python train.py --n_layer=14 --d_model=256 --n_experts=32 --experts_per_token=4 --d_expert=128 --d_shared_expert=0 --activation="geglu" --moe_layers=[1, 2, 3, 4, 5, 6, 7, 8, 9, 10, 11, 12, 13] --router_score="softmax" --normalize_top_k=false --routed_scale=3.88 --balance_loss=0.0156 --balance_bias=false --init_std_router=0.00929 --lr_router=0.000537 --n_head=2 --n_kv_head=2 --head_dim=128 --vocab_size=2048 --norm="rmsnorm" --norm_place="peri" --norm_eps=1e-06 --positions="learned" --qk_norm=false --attn_scale=0.0884 --tie_embeddings=true --parallel_block=true --extras=["capped logits"] --init="uniform" --init_std_qkv=0.0264 --init_std_o=0.00499 --init_std_up=0.0264 --init_std_down=0.00301 --optimizer="muon_variant" --lr=0.00967 --lr_mult_o=1.65 --lr_mult_down=2.0 --beta1=0.95 --lr_head=0.0181 --grad_clip=2.0 --warmup_steps=200 --schedule="wsd" --decay_fraction=0.801 --decay_shape="cos" --final_lr_fraction=0.02 --batch_tokens=262144 --seq_len=512 --doc_mask=false --train_tokens=852800000 --steps=3254 --dataset="wikipedia_en"
Below are experts of layer 5 (counted from 0) of a mixture-of-experts language model. Rows are named router (the router's row for the expert), down (a neuron's output weights, with its number) and show model dimensions 0-63. Each number is 200 + 20 x the weight over its row's rms, rounded and kept within 0 to 999.
After each expert's rows: a language model's description of what the expert responds to. This comes from a sample of Wikipedia text that the model never trained on.

# expert 13
router,218,194,215,221,200,173,207,195,190,180,154,212,170,210,204,182,193,183,178,209,176,174,209,189,223,218,207,185,222,219,140,187,199,208,209,168,229,201,213,200,194,157,189,198,169,180,189,187,215,199,189,200,193,192,181,160,221,197,214,188,212,214,210,208
down0,207,177,176,193,204,209,215,179,240,219,228,200,183,204,219,179,181,196,197,238,198,192,208,204,200,225,156,162,196,229,206,202,177,208,202,180,174,194,194,204,204,202,187,208,213,240,201,207,181,213,211,230,215,236,207,193,219,209,228,210,206,204,182,196
Numbers and copulas

# expert 9
router,221,182,202,208,167,205,193,166,188,220,199,224,244,218,212,187,191,221,208,215,188,233,201,208,201,172,179,196,189,192,178,187,158,215,219,224,190,184,197,176,212,197,189,218,176,201,228,184,203,213,189,227,166,188,206,212,224,204,205,228,215,205,192,186
down0,224,184,210,195,175,172,236,219,217,211,193,224,226,191,192,255,163,215,190,224,186,215,194,196,197,197,217,229,196,214,220,190,216,239,208,211,184,203,207,169,185,155,229,210,213,209,207,189,172,196,208,169,176,198,183,219,160,220,194,238,242,218,204,179
Year ends, line breaks

# expert 6
router,244,182,160,202,170,220,188,186,179,225,222,200,220,195,192,184,171,210,191,235,182,206,186,198,232,208,190,193,201,193,199,181,200,216,197,211,173,192,229,199,178,177,200,180,229,185,182,174,227,186,174,224,184,206,160,196,224,165,249,193,182,227,158,224
down0,202,212,220,206,181,196,203,212,177,209,192,185,220,215,180,187,241,178,196,223,199,222,217,182,222,198,170,197,203,203,232,195,209,169,187,183,196,226,189,197,222,180,168,241,186,184,200,207,171,230,198,156,197,200,175,203,192,241,215,160,226,189,226,199
Dates and numbers

# expert 21
router,243,201,200,192,256,198,197,178,187,186,178,177,177,201,214,210,155,189,174,210,210,185,214,207,210,169,196,189,212,191,219,227,205,199,209,234,187,235,215,178,201,154,215,188,177,163,169,226,211,206,193,173,184,208,215,180,231,219,179,179,171,207,214,248
down0,207,194,175,220,206,205,206,187,187,228,215,180,173,229,202,184,217,249,197,180,216,191,192,179,196,175,214,196,215,212,185,208,205,231,198,211,229,197,222,199,197,226,196,217,250,168,203,216,203,214,177,205,198,201,230,179,171,189,239,230,174,166,164,198
Name opening syllables

# expert 23
router,216,241,189,220,206,187,192,213,236,159,206,198,213,215,221,179,187,197,204,203,187,209,196,183,208,203,170,217,190,196,201,197,224,193,195,159,213,172,220,183,232,165,189,224,160,202,253,175,178,223,201,188,230,194,173,207,148,186,194,201,183,244,179,205
down0,170,210,178,188,204,183,208,180,195,214,226,167,186,214,225,193,207,209,187,214,166,212,195,195,213,174,208,144,205,169,201,199,190,198,214,205,171,198,223,168,190,193,203,214,232,207,209,189,233,211,230,221,188,187,191,209,178,228,191,238,183,204,223,230
Section headings and infobox labels

# expert 1
router,185,189,187,205,153,221,227,179,215,222,188,205,207,173,205,162,246,213,220,251,204,200,197,244,225,200,183,197,201,165,187,207,162,181,198,208,181,198,214,208,209,158,184,202,228,221,188,213,185,210,220,171,190,192,215,212,226,209,184,231,221,210,197,211
down0,232,214,147,173,200,217,189,198,158,192,228,193,185,182,179,196,188,203,222,206,206,233,212,199,215,210,209,205,240,193,198,207,168,180,244,202,196,190,190,181,228,202,177,176,191,216,179,176,174,191,190,180,199,222,193,199,219,219,213,223,191,209,201,191
Capitalized word starts

# expert 0
router,184,195,220,169,216,215,190,192,227,213,180,178,199,192,188,204,230,217,188,181,212,205,233,172,213,191,215,199,189,194,192,223,195,184,204,225,213,197,194,193,176,198,209,170,218,164,193,175,203,176,229,206,199,211,187,185,196,173,183,197,185,206,195,196
down0,230,199,179,213,199,173,156,207,212,182,203,200,218,158,211,187,206,194,179,241,170,171,207,182,198,212,191,209,198,243,208,210,194,210,210,187,211,233,190,187,199,184,227,211,191,198,213,204,211,183,220,209,186,196,213,194,190,206,209,149,223,192,216,208
Articles and name starts

# expert 31
router,192,225,187,171,219,219,217,228,213,244,233,213,182,207,212,217,203,219,246,202,192,194,227,156,229,201,213,188,178,178,222,181,201,246,206,196,226,194,210,209,196,216,182,221,196,201,196,168,222,189,195,225,188,200,216,206,170,202,230,197,195,197,206,192
down0,232,215,214,202,187,202,192,183,183,220,194,207,213,175,198,183,187,226,208,189,208,208,182,180,195,193,203,237,227,211,237,202,184,209,174,234,167,210,173,177,205,198,180,211,191,174,228,178,217,187,198,182,196,164,207,202,187,182,171,218,175,174,136,199
Word-final closers

# expert 3
router,162,168,220,220,201,205,178,218,238,213,168,200,195,205,214,238,214,187,188,206,216,205,208,216,198,212,232,196,228,198,189,183,194,220,246,247,199,246,198,213,189,175,207,184,242,174,190,182,188,160,189,203,197,207,179,226,172,174,176,182,244,214,184,209
down0,191,197,194,194,194,190,191,195,196,218,229,201,182,189,153,161,194,229,176,207,182,188,196,194,219,182,219,182,213,208,191,234,183,176,226,220,213,214,179,189,223,218,149,146,193,241,207,198,170,195,207,202,159,177,196,179,197,173,201,210,217,187,185,181
Acronym capital letters